Weights of a small mixture-of-experts language model, trained from scratch on English Wikipedia: width 256, 2 picks a token.
Below are experts of layer 3 (counted from 0) of a mixture-of-experts language model. Rows are named router (the router's row for the expert), gate (a neuron's input weights, with its number), up (a neuron's input weights, with its number) and show model dimensions 128-255. Each number is 128 + 24 x the weight over its row's rms, rounded and kept within 0 to 255. Numbers have three digits each.
After each expert's rows: a language model's description of what the expert responds to. This comes from a sample of Wikipedia text that the model never trained on.

# expert 10
router:147074090102142141111100181141114115116127158120156126125085132143141120152163155147102132100152108110140139149109155143152135149150183158128135118126104128158155118136150128122105141107109120188138126140149149130094100113081159122099155112110158144145151127053070168121125086132110118167135145138111135103144130097104148136103130115113159127124135134142137117133156114146135128127108
gate1:154097116145141125140094121150091140122109124119161161165137104069094117119125140137134150133128153135128111153137142137088136133164131109116153134187166118164172110103095137129099086120124145169098127126169122132146126111129110156111147119122160132146112137122166136140113172141156114178087151115152094125159125164088146129134169125132125118110082142141171129111117113161099185131114
up1:128153138083134109153090150125140123121130171159099084114142146144140134145152151121154108132122133131090139135150103164109151142107131095096123135090168124123118174141089117139115116127158135179118158133118119144160183106105122130108048112101145143130090122100108155156081113116142109122107116138121098135145120118127122119093100164159152136171146130159152141148170136127160141132101
gate2:181126161125113141126103120172142135094141155136157151108122124151136129094158136119093136128123148121141093101124098143138174151146148162111175107134076114127109091135145093135125085163138114130091102092125142135095155142108166152141095144135104138150140135113110126131110104171112099090129123159153076166119147130133080154102122161123102123163134096081161158159098112163113130134127
up2:118127145112111138132158098159133136112142148109111115144074144159132140112161115087138110136106186099138128138131127122135134103121166176138154109168113116120148107142135141136144163149129124108093125174111103120121123118138089154131085105087166129143116182123101077105123151100148174098095176130118109145155180121142150140090112079146115117118088115109116137144111108127146117089086
gate3:143125114169110134082112097103162136137128140077127135127121108129143142119112122135140146120081153187123109115155147091104181117154110174145090148091116138142122142137096128162125127106068140154145101095133124124112126117113123166117190113090108132118119139105093146134119129104152126166153108129128147163101139175144118146114130085109088132100121148140119116134127159152168114139134
up3:110129164170147141087117134132152093144140098111131137147122133137096144094131142113089105145143121142145122162147125112144161123138151096121146126140098099107141123142146155119127115134156128089096114129083121170122156138110115102137148127167144114164120138144126122126173141111171125140130188126144141157137144115089125075126125180119110126147077122157151112090099160123138131144127
gate4:149115125127146109121147101091143135125125126139176138084156141112087102116150092161083121121113118138185097167120138093140134144171161099183127130155073140099120122087143150114157079073134125112124105097102147109126152139119167107089166120165098136152145148100102109124107110139164120170177119141120120124168113105112104130133157132122094145129173145154128131103133084134122130141126
up4:145131088154122137155114103114130114102133135119148121122139141130143189138082132129115168117136120140147109109160122164119110111117139141170118156158136128155135104123114150144113131134137158167158119114108147167085126098097113115144142120129150097124133112113104164112164160155137092135134129118127107066155132144132157179118116140131109107134121089124138181121093180150098119152120
gate5:137101141096146094118104127136127168141136133145128127132104132136125138114088123122132095122164157125113128108130180157110133118106068088099070100122132161150159117121125111124164174136117147143095172134121112145168100128129097133159182149113143122121139129179100144090131095077091155092111116137135136142110125133134152122122156112128136104109117125137108140134125149107134143122136
up5:134128113094097160100125113157151158128133163131140150125084132129155125122123123081139123153160134122155080142065155154110121130085119177146165117150109126089138112127137092159125110132163134120130127129141117124140115136131120121114125137101163128119158142120125130117163108143068067143089151135152126143154121124144150120119162089162144144073139132153133136141101146148103145083122
gate6:093157138187124096175134106116134095125133138179121142123144161203137153120130090129155110160107103111154082122080132126161106137147133134095123111133157127096120110143102126126127116116135124141130162129089147101084104112113171151095080128115129120171136101110145105080104130115143103158149140119133132139106142190131149095162111135123141142141127103130170101123095099108080143153071
up6:092124107130153105158130198139133154142111093170109096134124126185138170130130156117119104148107148129120182098145141125134099094133121140141151118102130139151110127137101108093149126119145143106160076100125123115143107097129146155146076145120103137141127108153115126127120100173121097090124153128143126117160151092129130128129129125103160119158102105127132109145135132133161104153094
gate7:099148144136086140135110144121121104115131130113163134184110105147114137120116138124102136115088130042146121133139120133129159115201167088125156145106124145102150137130135143160125139165135124096149138115166085108175115122083128141133060139123085110117113137156117143116082104093125127149112113117165089181112129143123109126132114148171128123124148121105137151117090092175137123128115
up7:145148107148146136116162111124133130123133139129149116129093169115127113177152138108100139145153153106133145161098125176158129136088130141077132078122120131122060124122095160138140138148128119128155145101134142175092113095112139105108114133081153120122098108155067146107101073134145124108143142125122113148092117141143156166141136135141152142162105114114110135152113097100136117122121
gate8:084108102163177155111165158133156146145126123143127090149128095121149131124117156120082156115116141118123147141107093133102113130129129129122158112177133117186145174147082154124158155137108088107118088090133133154165100120133112147119050116129149103113113150113118139149139128155122093149069137114124157142131126105135096153089138106129106085135143102121097121170100116121153123078121
up8:092110084107142121095120126132185169163091127149112133108088142075147096141139118178111113142099099135097096183142127129141125093111124127119121171129118142152108154118118122165176105154144137162134160137133156109126131113139110124103102133115126100094143116082120091102115154086081108123151157127161143058145143168179177121119148147153099145114129118123110079156183172131139126110127
gate9:159087131170116114126094128152133143090113108122116126111047104158145144142146172156135169125094106166109110133107172142162124128162109092125122144128165143139106103123142107102124113126141150126127122094142108086158134145118137101128079127164150171095148119099114132160145101138095124094178102154151146131148110171139105096081094125144109122106143162114104160069116130102138133165135
up9:156131136129107110157132150149117155096115129117100124117139145089098111136119094132157146104152170119115139136092085141165106113109164086137114105148133130103159103200146085085143125135110153074131121096104122111160121138154078092090177112115130144105122180149129147147141124142094131147144151116118113142161135151115143115159145126132144115133124096128105101114139183139122089133112
gate10:113135102110154109147122164134104133140135151075115131114057101132162131148148114095148127152160073118103111134143138130161129090142122093128167136141124120127135108135144127104140131106168131117113135139167119151132140125153126146106063137107156120106120207143085159145140131165093117155106164146127092131080150130115144130096156159130116112129137099132117165111120125117148150108058
up10:140108098146077116140135117140115173150116119127154173142154138151131126118101141134168167116129124112127110118124121103097140113105113169091117123147158140114173150162100125134106141137147134190135134101082094104139146129111125138145149137114152118131122116127158133149121169150146146123136110122142143146164091114122114148129112127123131105116136123152155077135094170167112090101143
Description: Word-final pieces like -ial in residential or memorial, plus plain modifiers like new, real, electric, central, chief, minor.

# expert 8
router:125143164091124136114149135104115104096157136133164135166085123097122111137150130108121124132107075111119133128137125117128142123167100107159156158122127105130162147113094139182129121132146134128100122141150126085128102127105111155156061128170125124134101090152150166134131112106162150132145132157145113142136137129139123123098142124152133121140126139126142121138139126157160130101084
gate1:128088120147148119132122059125112155125098176129123163163071130106076134142127162153099119128144120116155122122176133155134150121123126107146152149115095151136149138128155178141127172088126144081101173107155112090122138098137115064138115082129105142099131132129101119180138147114147163139168107129154136119115118099103124123152130137135112115114121152122171141175152107145111100125137
up1:136108108104175105106142098125115148107153151124128124124096119131180107112092167120153158118148137164120157121122102128122157101183120100147148091111133124154104131140130143065136148108132126127135135146116130123158088135131109139115200119134131117133125137114127113132168186148149137145162153106092154127138128144144123135111139088076159102107124052105120139166166113084134103123112
gate2:094164085165107068117160143156138153150144186115129142124069164158112107075098138165130117148152126174132148131160136187118154102097150114127127134114114108176092135102138153123144115122123138062154180133135129124161140128131120112124182129149157123117091130075138158187121097163099093128107127129086152098113143119148151140092114136101140142144154130109111134163152116099113152139106
up2:157180119153172136123147142111140119138147110076084154119140128142151121148155129123091145125121152145117118112119134118129087106142110139160110101134108127101095128153133129114123135096175110105138155115148116078136107135184145116087165150132096087123161154106131092136140145140073120157160079160109153121125118086119104125129105147186134151097139116126146114139102103107107151129177
gate3:137119107109140102158117118126114085081123148134133142145132074106114181148148119135103096156118149171116113087149093139108121113123100121134083138142137118113148130146093108124128159109108148143121180121113121180121152181134107143105081134113129147142080179117110126128098130157135114140094163132138078139128133115148112167120155151124157123089092104134124129149154122127119150117152
up3:129160125148146157100134165129122193144110144128156119106124087166117145105132117182109140132132148099163114124106124136126139151155151169099109114130115127093155148111096120141100127141127116151102118133155142089124103165100130151113179097094106134144149092139085103083116067172152135120124137136150148121099143136101107134159109158110096135181125147147090093129139177101150096156150
gate4:124130126142138148151108123139120084120118134083130105114137124105145134139146122138145139158108128127123103132166156130117171136141126077079112141128109145123143159146113106131121074112157169180133150098115147104121142106121137104146152152096145095146140080119141164157126099119119108129132124139075102045114165115153114067099137153144126129066122110106133149153137089112090134143125
up4:113155104115089121062088147124126129130164136103164127161134121100116152119114123122139100142148130095122120117109146124135133160130091136121140115140120161091139145125115105136117132127109133060126118129156153118147138107120123110189126152115156142072179123128122119094099138158139119141145117139155138096092111107150124146150147149089152134117127176136162125144116135107166058121099
gate5:145149143118100126096142131078112142135143143132134090122135126143118147080142122124151109096106102145121139147114140108101120096132171081129096100119113152084150155105131085161167126182132122077091128119160121153143138139143110143140140115105104096115138126099123119083192130123132088101117108150165067125094169120126087111133114104161143102150095164124132159143136143156139093175103
up5:083115145129148146165140130086158125154112149118089127092173141109131098136118142096081134129120105131156115116197116133125139083185124110108136129149091116141098150166154146126132123099148154121119180123142091101118109164115137126088164111120174174098127144151057147164123099090132157153102152122100108164136127134097165133110114176134131121112131122156128129068144154122101107142144
gate6:125090113108133153130162146132098107110127122128170134160127142089122126125121114120183115144159078119114154137086146076126113129137137144094152113148107150152100101162124094172159154076083088102084130168119129135123158142110109107145126132109138152151175166102147131125111115140153096098116138145073170144119093157151127095138152124117095134108132110156105133130119086106119115146102
up6:080111136136112167156120142107124171169104124159187123121077157110132126136087105127150091131089173114140149131135159124087118131091155091129106150130083133104154110159137114129128158146158115120173134135134126110129138126133160131112149110153113107126144129167121170118070102120147132131139118129099154104110098172096131143138136128127151155115138147149130150186111092138127115091125
gate7:110103154154169105098138137115092109132104074114168138103070148113122154118072122136146138176110121124133147123112161136114123116137151125105127118098095144114108201130117077132146109142139145155098125094150142109092168150167125156133137113142083159146117128083143114136098102136099130133127164146107112109160147113162094129125131119083133097117124131144115130124088129156130134144127
up7:117169155144082147135130077143097174116144150125136094119146162140138112056150174143182159161144117148132135107120121153115143122096133134149150118148174097104100130114107129123081143101143163124169075127160152111171156126141157119108135141133123134112180163104151111138150122105108089118128133136141126138147180087073130144166114153134130122128147105119121170137144166107136154126097
gate8:141114130158113122176156140175131101141146116124119165165115112088123136119121126115113140112105068127147130124114140078145139137106178098130161119140139142128112120149067156107122146145184123130136135155114125070139098133112148134095110085106151143125173162111153138126081083162103131119115125113153123196109149137096140138135126138130107105140120119098160137119136114115116139098097
up8:134148146116118120134106124080119119127174094102130127154103101105133129128114128154142154131120175124070137126104106124114155116114127137139132119132168112128142144108083138157098109130152109133148095113116160100146111132135121110122109096195136136132125174097144149136137107128068132091133162144185149157095112080142138146134126127097102111080099075144164126099114085150109148106130
gate9:127115137173157149147114119100134148100166150174124106117119113110073159084103147152113109157127154060133111114138148096109144119100159115140109124125111109134177127093138131169077119131111122115108123129124119142127133142172132137126100111139174112156075194122115151097115122133116137120096137169096171147159155157151134116190126131155113120112117163154130130128126150080129139096119
up9:129128109093153119141108111112110148149126103158145154136109095079110097114077109104126153169142158133139154148126180086118148145116174157110099111123134142149132128123139071174148137099100130152149098121128133118121077113118120102151126138119140141131098121099192109094124140106132137091146114129091123123148153134135144147103157074100111124150115139177122170126130147121136124130119
gate10:139146147170098126139119153124103165093153125120130135142071160118131162141136141126125124146161135138136106102123110105122115173099133039157128123118118138113167174103128103119071110129150133149110104098157120122125122101144128147091082136136104127111130126093134087109077157115110153142093111137125087146143144122155144123099125109121118104125175159161130117186163122156105113109106
up10:130143076130113163180145098122113137137106116147130161120135133106165118143147130132132116120098153130161111145149114093093108142087156179094115131145136143117108117129092159152121103118168128089146089136153143084099111128150106113113159152117102172122105110080090142080110085115120059128157089102124204105124089121126121129133133105142112128103170095104123115121115108097148153127149
Description: The, with the, for the, against the, often opening sentences or titles in film, album and band text.

# expert 5
router:085081124172148136107148146096127148163123069126118162142132118111151113136055158102114141148093135082120127164167135136115135156110138111102146149092111113159155121118119124114119149140144082149125134112122133109125123109126125137100178154134104144126121117144176105133171128126116135137158093115141157122121088117079157150149162118126146148083139103100152102109105146122136110135122
gate1:139119116141124130136115106149156134109144134164154077153137141141120138159133125119142137163112127122081142130137147112144130113168116161135192160091106106159155139142152128105132108123130127138064147090129145095154137167099105137167220145119138141092171113160146128092107168153146108130160144127118127130084118108130159155169136136113106109136126125118152105154062138121139157162145
up1:096127134139069119143141115092142089150095089129136162153104163131149135135102156096176066125095125180128116140157095145147170110131097104122166137120116112141084148140128155128115147127130117118089111098121157096132119166149127129141158116196123125159120080157125135141147158132098129120165102114098106075171145145134128096183131125115104082152125152063135123137096164088137162161109
gate2:106123104174131137136119126100127162091116133125109112125112178105128143152144160131127125107141165151171127097093112121131108143101130088101121109122120136130123139141129102173146106161115114153135092095135131149137143117111119136071227119165144142182090080145146120122166153100110069146080144102110102136141163105115154131134123152093117116083139134116147147092110103104126126154095
up2:150124127132120122131189117128163107120145173135138145140121143102142121087169135112132096143146097187116111144120100149114059106159167142143152118161130096107145117112122182120136194111137142099152133106122085156123138132144098104096145105149111193086127147160112134131149142123168071111147134102101098177150137151139150128101122133122101127121109109115168131118140137140168144118112
gate3:076152124124134106134115157173155164111104089112120155177179124129130110158107125175164155119128155103102091081094135164176124138121142120133118119113109155103112125140133100110093136150167115104111106147092107115152169116149164165107170152142130100124139119119150143165142144096135112132131106140101163143138127127126143146142127125119152118092113146133142131143134125082107125127119
up3:145096126133143149127167126126114149119172122148148086134126168086117088100097102158146158110107128116075123099108141143101183089160119176135135091144151122133145158127142120113107147154114120101154099145113115131116117168127147137146120150152124147139131184079138117171120132132141135166113134122113128127133118142153151130145078131152103119128122152145117092145106092149117148118114
gate4:146128132110079106162080130090111132146084113108148134218057126113115156144090123121125123136103151116147139123140131117123145142123162098084118113105127151136164098118111138145156152138144098111117157089155134156098140142144114138137172125134141106148104091157111117121146136129142163137121140172131144095128140135152171121066105098135126138128124107103106155109124086171102127195121
up4:128128130109140117151145167137095122091157160126088136158129134141117108142125163152153137133133142138156136120123176120112090119111128157121121120114161149107153136158134138145090135114152113126097087075102073145155118148120112118144135160172096078124092127167129112106159120111104128123131122175106077152157097185121126157122149105098122118145152130149131142155130115100128140121154
gate5:183136126136127100112105118139139115134159120122100140110150147112147093143129176093081131058111163152158119134082154124121140106118149093115116116122150143130089137115163120158092115104136141104114120128141167140155116110148111117113181158112146100129154168093158103146135081126120080161131145123115160116130088126104119148140150126103101135058130137115195128087127160156090152110123
up5:157156131139151140125137122114132162128095134152134149120114144115142142145141127104116107161108148170115157158142127146147115136140143140115125088147116137103145131124115115127122080128160070142124125160116093109188113122117093097153099151168134128142107048146112136151097100106143123131109148132085165120162157143120137076116079091139126087127120131134133144126102132139112114171099
gate6:129113138120179125189101068138117111144120086135108125088113143120082137128131130105093154121143152129157137105104146113169127125103122142104121099126126151113121124122139124150118123160133129191136088128141123151118120117196067158103173141149145102124132117125113124129127146170123134096096174139140145104149149143119147085154143132118152109122105099133146085120083152150165130122098
up6:087180144145135128142144130135101099119129106105072146086129080138120090122150127124104118129126134100146157131118140117092139124101179122141147185126125130147155090146142122120130142116154154135108148131098150119142157145084105127129183128129146144158092133139155100103185135116128151168077117130129134134155125113087145107138163153151171121126119078151146079109110122046123154112121
gate7:104095122146132124102124165125180121135170121121077103130165125122124110174142122123107124176100135080109125142139147128124130131151124125060104123104134139172132131123152152117133140137123115121109120101133168160138122097124119132104146154167133054145101127129121110126124123154126117128117130081081130120131165138116118115150147114121134153107096139090149161095173070087146130122099
up7:151127148185126150162120134128096098149121127135204144088110147152123124151137152118127167137131145118124122098144094136159130118175148151144106117108129116132136100147158119092084127169151160143155085126112167093114110112154118133151078123121139116123077200127140130124136136120088114132142103112127131138139137131123126106136114175153147097110138111104129109116127186124089085145118
gate8:117105136114166130116122146139152100118131125154112141148191135101114117146132121130116124169118121076162097126146142114116121142130115131170166052103136139133127109152129109094125120155134193120118137132110147184084160124164089152120139097096147138142134069175137149136090114098102137132136118106130108084135160173160113088150113131136121134117125114093113172129143119158122186145151
up8:139090154138181154139177097158099142115141070091160140117151144115135159104112133100133126096144126113136152120132139147156120105107130121122097116128124125156118144152148112136129100163117134120137114129110143146145110157124119139148151130156141086167148104086139098126120138085130100151152129133133136119137100124118141124142191148151137156142135114135160116098129147138186110089127
gate9:196133078144118160143132180124115102116150143121110102141119136132114116129120118110130162137155144127092127117129136128106098135179127139104144093143140132139128145108159111126111130154120138149114141127131133213138088130117118128161168125175101113128115130114168116118131147126124102192125160091187118139130153143126114110116155115137125107100110154164164130135099135126109085144155
up9:170132120167150131159138158154097128142139105134129088123116148156118152075149181165112133162140138195105170122096134122111138159107139149131112116131147134116138126119117113114175137114110087082127189123098144158154124139135135131131151147146147117134145091124124118137132141103092114105124123157100079105116095130119136142129125136161132109123180138097137126154163145123132123195142
gate10:103112105136145120150162167106148132105138132108128101140120130153099164078124160146160079136170150122136138125140165152123129133137124125126145109169121118184113141120124152098128119121114126096148103134161123099091106162131125110070087117131088132137132134078172155173127125154130132091142121129072138140137086091134139125088150084111107133132123139129095131131128168125172137133131
up10:151147096112092128130135195101139124119110167141092107161133112131131100128132169140148160131145093157143161152106139131117146155166144097101085132118133135145088197110189125115137146123134093091141126154129135119113090140123155166154169114166107129114110174122099102133136116094100143132114160096136141107154092155139131134077151114149147129108135067110102129129156107123121098155133
Description: Opening word pieces of Latin-derived words and prefixes such as un, dis, inter, invol, investig, plus titles like Minister, Secretary.

# expert 36
router:127130133117169141125104101118112078184120139166141102093095173137140101146142102105132126117133116111122121100121115158134094166148128118163142116135125115096106126131122096115112142178111139154127097096105132164148124148099148134140172106176172156104106099136146107122141122134146106078133130139107087127130152142117142126117158112127104117107109155091170134123161121108115137124069
gate0:170099110160103129203137127142110099103144129151096148116117133118148168153112124102073119124122147134147100132118128159153103126161106127119103134130189144133113123126150077130179140161093111125102133137122140144150132098135125128130129098121112095123122084126165111132137127106144141092151166105126137100094119142120134163118122113142111134081094126121104159120096124109160143132146
up0:159124122130094140122112145173106169143128148123139141115139102150153163147169125103120141135118165157123126138141143097136141110151138110156161126131142103095067096141138140150129155143142135110130164170113141098102120122138137129106117102133140125132115100128108127110136135077123102107133060097168146120144121144115122129156118127123100098168113132107107112128153127161150112160114
gate1:128142162121166159119103132149151132157170097125147102113151133120122164129144086094110136089107118116080095131124134106130144113159111152132101126095148169123124191112136092090176135131153146172095150082122126133115142151146127135164175140131120134103083191099124123154105118144154106116165109152093138121113214114103138119115146083120126150127116141118109125160076117097108174167141
up1:130126114126103124136089131107144122090125122152136185135132144120158095108169092112136146168160124096138115138154136118143126127133122109148128165118094141138101132148130143099126103107159126117122120143109165147124144146096121184099140148154087151135156086133128145093077099111106102143157131090078122108086121137158128139125136107125141103148095126151159124086169131129182123118133
gate2:137103115122137126161140145133111120126136152109130150101170117122132131127139128140170134107101097114112076126137144172137084101108122120152131118125117177074119098108130102116104144133137163116118125155101118110068144162090115167140106153169138146154131137160118171098133091154136110142149124109124112146106138156167126122124110137156106086099086119145117123136128139159108115130147
up2:122127144136146116104116106133156121115109116161137105096122133138145129161142114099156153058115094108158142153129120113120127108138126111110114111132132132164072110132140110121147142099122106179112161132146138172112124099081099122136130155108141131162098096118119119131139168126127130127123101136114158125101107121162108140153146130120140107122104152133129102090099129124131095138093
gate3:093164128061088127098146128146148151171122159134113093139090122153099148125146134131162126129116137154134110144160143131104123125153155133143122126121087158107173147126125101083154119127175158095124116146121121141121177131147112134120133079118124116141113178121048142189144118113133160149115120128149132124127111128115164163128145095151113087122179159077095126129103146139136125099111
up3:160150131162102149120158087128091158179129129151131145179117144110108139135094092127126113137094143097121127086073122150133147172126136199133075126152141132111183130117108144154104132165101109134076116171148104129146110095124106123147132163116131110117123052122155146096120122153101137139116126133134145131122120131140160127139150125152147087177130151181135118127149107117156118141098
gate4:151138121131102110081112118140127144146150159172104146118123117149123142107149111143112142153121096155112101151142138130138098152110107138144122125143153146100120124139107130078172112152141131140097140136141131120169153174095085170168129079146146131118129141146098112127083113094136126105139186138136134109167135124129147143145133139120124147122070161121121122135103138114108154121117
up4:167155111134109109123132163149129151152107140124121118166166139135109137128141141113184139109095143153123114089124139150087092140143103124148091088162143118147130156115138157139148185110123135156150111175152137076139131117115105142081116148146105111078120071155122087160150105129133107150138116132120122140080118143130131107120131138124137174107102128099128145079108123125123136158115
gate5:102135142153122123135153153132177157107134116194069155102140136128160127128145141121116096116136122126146140102130163123103118137125113157126150094110114134133051144109124104092106146160121162114075089088160123127126148139084113132129116134118106138138148121150174120079122189106174109113051138126107111130163128110141140152130182168141132125118107085138136138114155069104125157089103
up5:111132133115147138148141120143133075150158078125097098155132131126165124127151074115118139130105135158119111109113112084140145108116100118148099088106141144128156114082168077150092121162091109143108086087109128146110101161142135121179153138093108139133099096119155119130107143164107134074126112127130136126152153111093148080140080154138135166120148137136139180150105152117091140144099
gate6:110113138127129174125128099133105113144169124134186137133099099127174116103134146062120132106119123109154170146144112129111135138137145103133164117117099100159097120098107147090088131177152148155123122120105136144130144152114141144125120176139118068138077114163151128130094168139125137115128184126089129116166146083133106116156160105122106111098140188105148155130141163147150113076117
up6:160097123114155149140114140136143099147124187150146127100141140105145148113081106143130123149171149119147150135136138125104126125115115132174190115185090135114134101104089079106074106130116116124114157100149125139145158129110088132112113162083111134103128147170111160115155121108148119109082182116156102103128161148121171134179123136106113126074111118147148099125136104141126105082122
gate7:128112164122183148107042156163169106107086129141111148103122121107122085125115119142101150144120144132159138131163118124153128156118160121152156128125165126067130112153130108129102120113151152131102075114115127125126116117129134102135119127160079103149163102094152176142155102129125137094127165147131099090096116190142128137082130103120099133098101164116132121134128143145107182143120
up7:091092154145106126149171115072109078179103124152103102105109128142139126132162114149135116141095113116126081077075157134128101141129112112090140158160153137088094179131120155136133107117074155145136149111082130117158112150096138111094130116124119147146131125126122139107122121141117134144135137182142146140138162133107093113091135107146129123162131098124134142158147129140130106128147
gate8:087171137120060099119131106128145130117120121190200139172137152138118135114142099119123095129115126113111116134137138106153147121129092107129145098112130111114094143146132128141102166105128099172121121108083129119187132153159130135110127150135135179140099083090140129094134113163151133155145138113110109105144154152159098130111164134119133099139103116084078156119135144167115140149108
up8:129151104152099118124134109122105134114096169117098180111138118145112173128127136104122125144171165149123106112127112137157093105157134130105157127096092135165148109164118122096117141172100137096095131137119135146128142108104122126152119117122134111105115129122175123157149163125128096111121127085107184095110108125112185120124109117182121094141110142102102111109084152125100151150142
gate9:151128205137138111124175129105112092120133142101155199158115095143115154128142128103089118125134133137123103098183099138134111137061129063084144124125081134131094116078170090157145090084108126104126146110156144125132149168157147108115118145140102147169134112105132106110107100132101127125127159155128124093142120133109118161172095133163107132103125125119099144087144149159135112135110
up9:096127152152125099140117108099141143142170146095144167146183071118127148099158132138132100177133184109127141151126115141115118133132133083124112158140122112149123116148133133103128150108132187145144115107146129106156148127103157202133108137125094121127170088119131116161099108130112115151135106100105148123126145114109118127142122102160122130136119091085100152105075147165106114087156
Description: Taxon name endings like -ales, -ots, -aceae in species infoboxes, and pipe or semicolon separators in number tables.

# expert 9
router:106149141117119134154178142140127125125136151175083075094145116104136084128112076165141137160150140117106124127136094162113148110174127169152150154097141146123120125095112123117128108106122162141149089116123146134156148174138105089141148124093105167146163124111104093145142128170123133128145142105131125080146142078143097130103092159176125121119142118124148134140117128104121157122124
gate1:126145146133139110116128123167147118084138126118168114134168145140112112134125191122156140158133093150168123147147125125116138115166189136132098099134157098152177128093105129140159133142149126139134144139118138097142140123117159091121153126129108107126092112083128138134141178134133131115093120111182162091125128112160095147097140130134107122186126140155138141160168117132124139120132
up1:091137097142102155082117111117115130140109119096141122150105097079139117144131104122121143113134166155105077133090115094148121158139151122132178118103121103123133112137113111123058141116133097162138117124135140141114138146118109132105165138175143171153141200124122096141104167132111121129142117152157104118152101096135116140111076124108122156141149155132128120142130122146133142155117
gate2:153133098154092097172106110135136105134114146145125101122161118116148144100155148144102134164103098169128115182092146132134084163125173146132114146123122145090187165108114087131158136130140135170115135135117125104118160141135150109160137099152088109147096120105126126123163073138127117097133119160104108133129167134148148087120133141126134103135134137104130141085104134156150175116125
up2:139156140094097126136151097114159136107093161103122142142106097114130105109110097097131154123138145133130139131152159131137157125095116110102145141152118132134175111173114111100118100112154095118139101146153105108138169147131148165097159097112097154133153172084156104138127093120089145115112161159109135121121091148163109131130145122146104137136124143113169114124118141109096127117144
gate3:150128127165093068161102187147121165117137118144162155130119093143079118178146156164102111164139139148150171104151118128140122148125128164124093170093122125114198155139121126130098120120106129101098114130124101143117161120123123125149137110115158143129096115103181136111132116121106099149135102116104137137165139132091131119146089139120117108101117147125099166137147138145111129112129
up3:113120151102099153146135124149140175149131117127146116135104145079119113116121069089142115115143155160130110127145135096152181151136116099109103087163138140117146128136112138137127145119154122119112144128127157128144107116127116107129155155110122131139124138101101136130122192129106156084152175068135096105140113154157158137138123103163113174101128121110147083170159140123109159109127
gate4:072111102126113107125100074107109133117135093106138118096169114140145127118103147128110110128133104124126143100102138113173093128161096143085121163138099176171103140117110156139107127099119137134111110096150146137117129121115113186127120153119095127160144133106115109147074113112140119185123138107109116108096129150167116131142126149163119213112150123152103116125113142142097088190166
up4:103138123147103142110144111140103100112094120106177108102187138143154156122120131122146130086120114124140157082140131116127128131130093104109129126119090143138149128159153134099125122161121122137099146109119107098107169154138124120119119160089157138136129127077133144120144116119147148164101111113103139161129142127139139134135153134115127139140164146133168095158103148101125111149117
gate5:088101171125130122118129150113133154113147127115075109077106134104126107150153103144152070153148128159103090102083134131149174119085138128140133115137141165133173196114148150120132111161120127098105106173108169131123131113162132094122119125119115131124134128133118128157103136128115133181120080129146149117116132139154112170138110107137127124116091098105102134142162095165131108125147
up5:125135155111142156123117176151128136138182095137117124103175094105136097115115167121112143148138163110118144120106129139130219117125112089095122147125125143151171135150120192167112094149108122120145133135123121124148103102148139110110135122090099127105144136142142127099182126097107147168100162124152126111079146177146137153141128179148122129131118130153129108161101138067086118114144
gate6:104146157129138148150150133135144196095137103094060146132163105133134117119128165082128159121165092126124170111145168110100150149127121123123153139126088099143105170095144128094125117115108163095101108143105116122086136132142131157174136121108119146171163113097077137071105114145108134109153187143106175136165127112138101134127125123134162130139158119134114138126121162119143143132121
up6:160182136103123103143111114176140164123120122080112090168130053147147118120144116129122132128128117140119105141140118136093190118125073127137149121135075136126124111150114130082159138101112131109126187180087152177141102135128120146150167136112144118143094159105149110135134127143139123107100146142097089158114127154112155141139119125148126129181106144106130174143129136082098132128134
gate7:104131147127137101139163182126153146105110134167133150135085127143148092121145133150134126135108140145152108103183126147095114120120167190101144096121129124163107107123113165130093122139141118136115167103160119154144088122135144138134104143136161144151123153152066132155126057180114143107108155146195111142116128122149094105135155172114119145111171107131133131115128150113133120184123
up7:128124115141130102122102098150118123112133109174137164086108150167094147140115144154123109142174116150102137119109140119146156127105130155098137127101110109123145142128159143109116088141182115138105099133150105120112144122154092126128125160089119143111143160157115097126114081134148117147091149107102086140145129149095137133178129135122132126145164118170121094164099128113107161086132
gate8:092130131167078151170103086137140181135112096133098168083181110145145134120124098103116125172124148145155122140152102110131157068141122093136136164107141123112109153133130098138109104081116133129119110067152151104138096174152078122163112093159065136123145134136144104122093136144116138117114116080110127115136142163169059131134102126098151102119173120141129108177099112131138180134142
up8:113132089157046165146140117109132131165093154082140112143188117145135124121152111088127145121129103110113121129131130103127166189097152127151102129112142118130148128125119163094106103164146131116167150122149139110176106121090106118129150119125122173126150136200133139160174120142113124108131162126149160133128072144134137125150112115135144128139102143118154107108168132105109140128114
gate9:127128145133118117112136126136152196138134117095168180126153137166137104114109126128164133137091145155108112128132135095130134097132155157091124111104147131146133126145137139126118120120167093098128103141133145116125132096150133137078147125089097125131138127078120108138116155083099114124115130164143158130126135140176137181126118092096153161118107137126081141142150138112112146180164
up9:113165125104130099142111129129135133151158113141144125104198151130103131111109129120129151116102109140099097114107119140151123129133166177133127101105133144135112140152153138095157140101151199156137114130155172070145097132129117175124141115078132119133095118087148137121109175132096121118143100116143122174136140131116154160104144136121146089179120145163075073126065118139106102132141
gate10:106122116127128153109129131155100107077091124131106147106157151137171121129113109126125135104140113119113119145137106112153119159122096110125157082118157110110098111134111134096103143122107082190130138149162125139123108106142106104142096184123195125170163176164134105117146134114133137113153155126087092179152151129109106139138109085120097138137117134107114060100079107147108146112132
up10:082094135134118130125104116113142152107121122130047109106143160152152151139149108145117152093146117126134087133109175152110131110114099115136152107134140133127196158117117130154158159148107143124165121111117124129129100084083148167155155066146080083129094155184136144157148146099159117137117167131127178123115140158144125132103110107104123122130112175156132101129100160142126130175184
Description: Middle word fragments like er, en, t, ten inside names (Sumer, Cheltenham), and commas splitting thousands in table figures (7,046,000).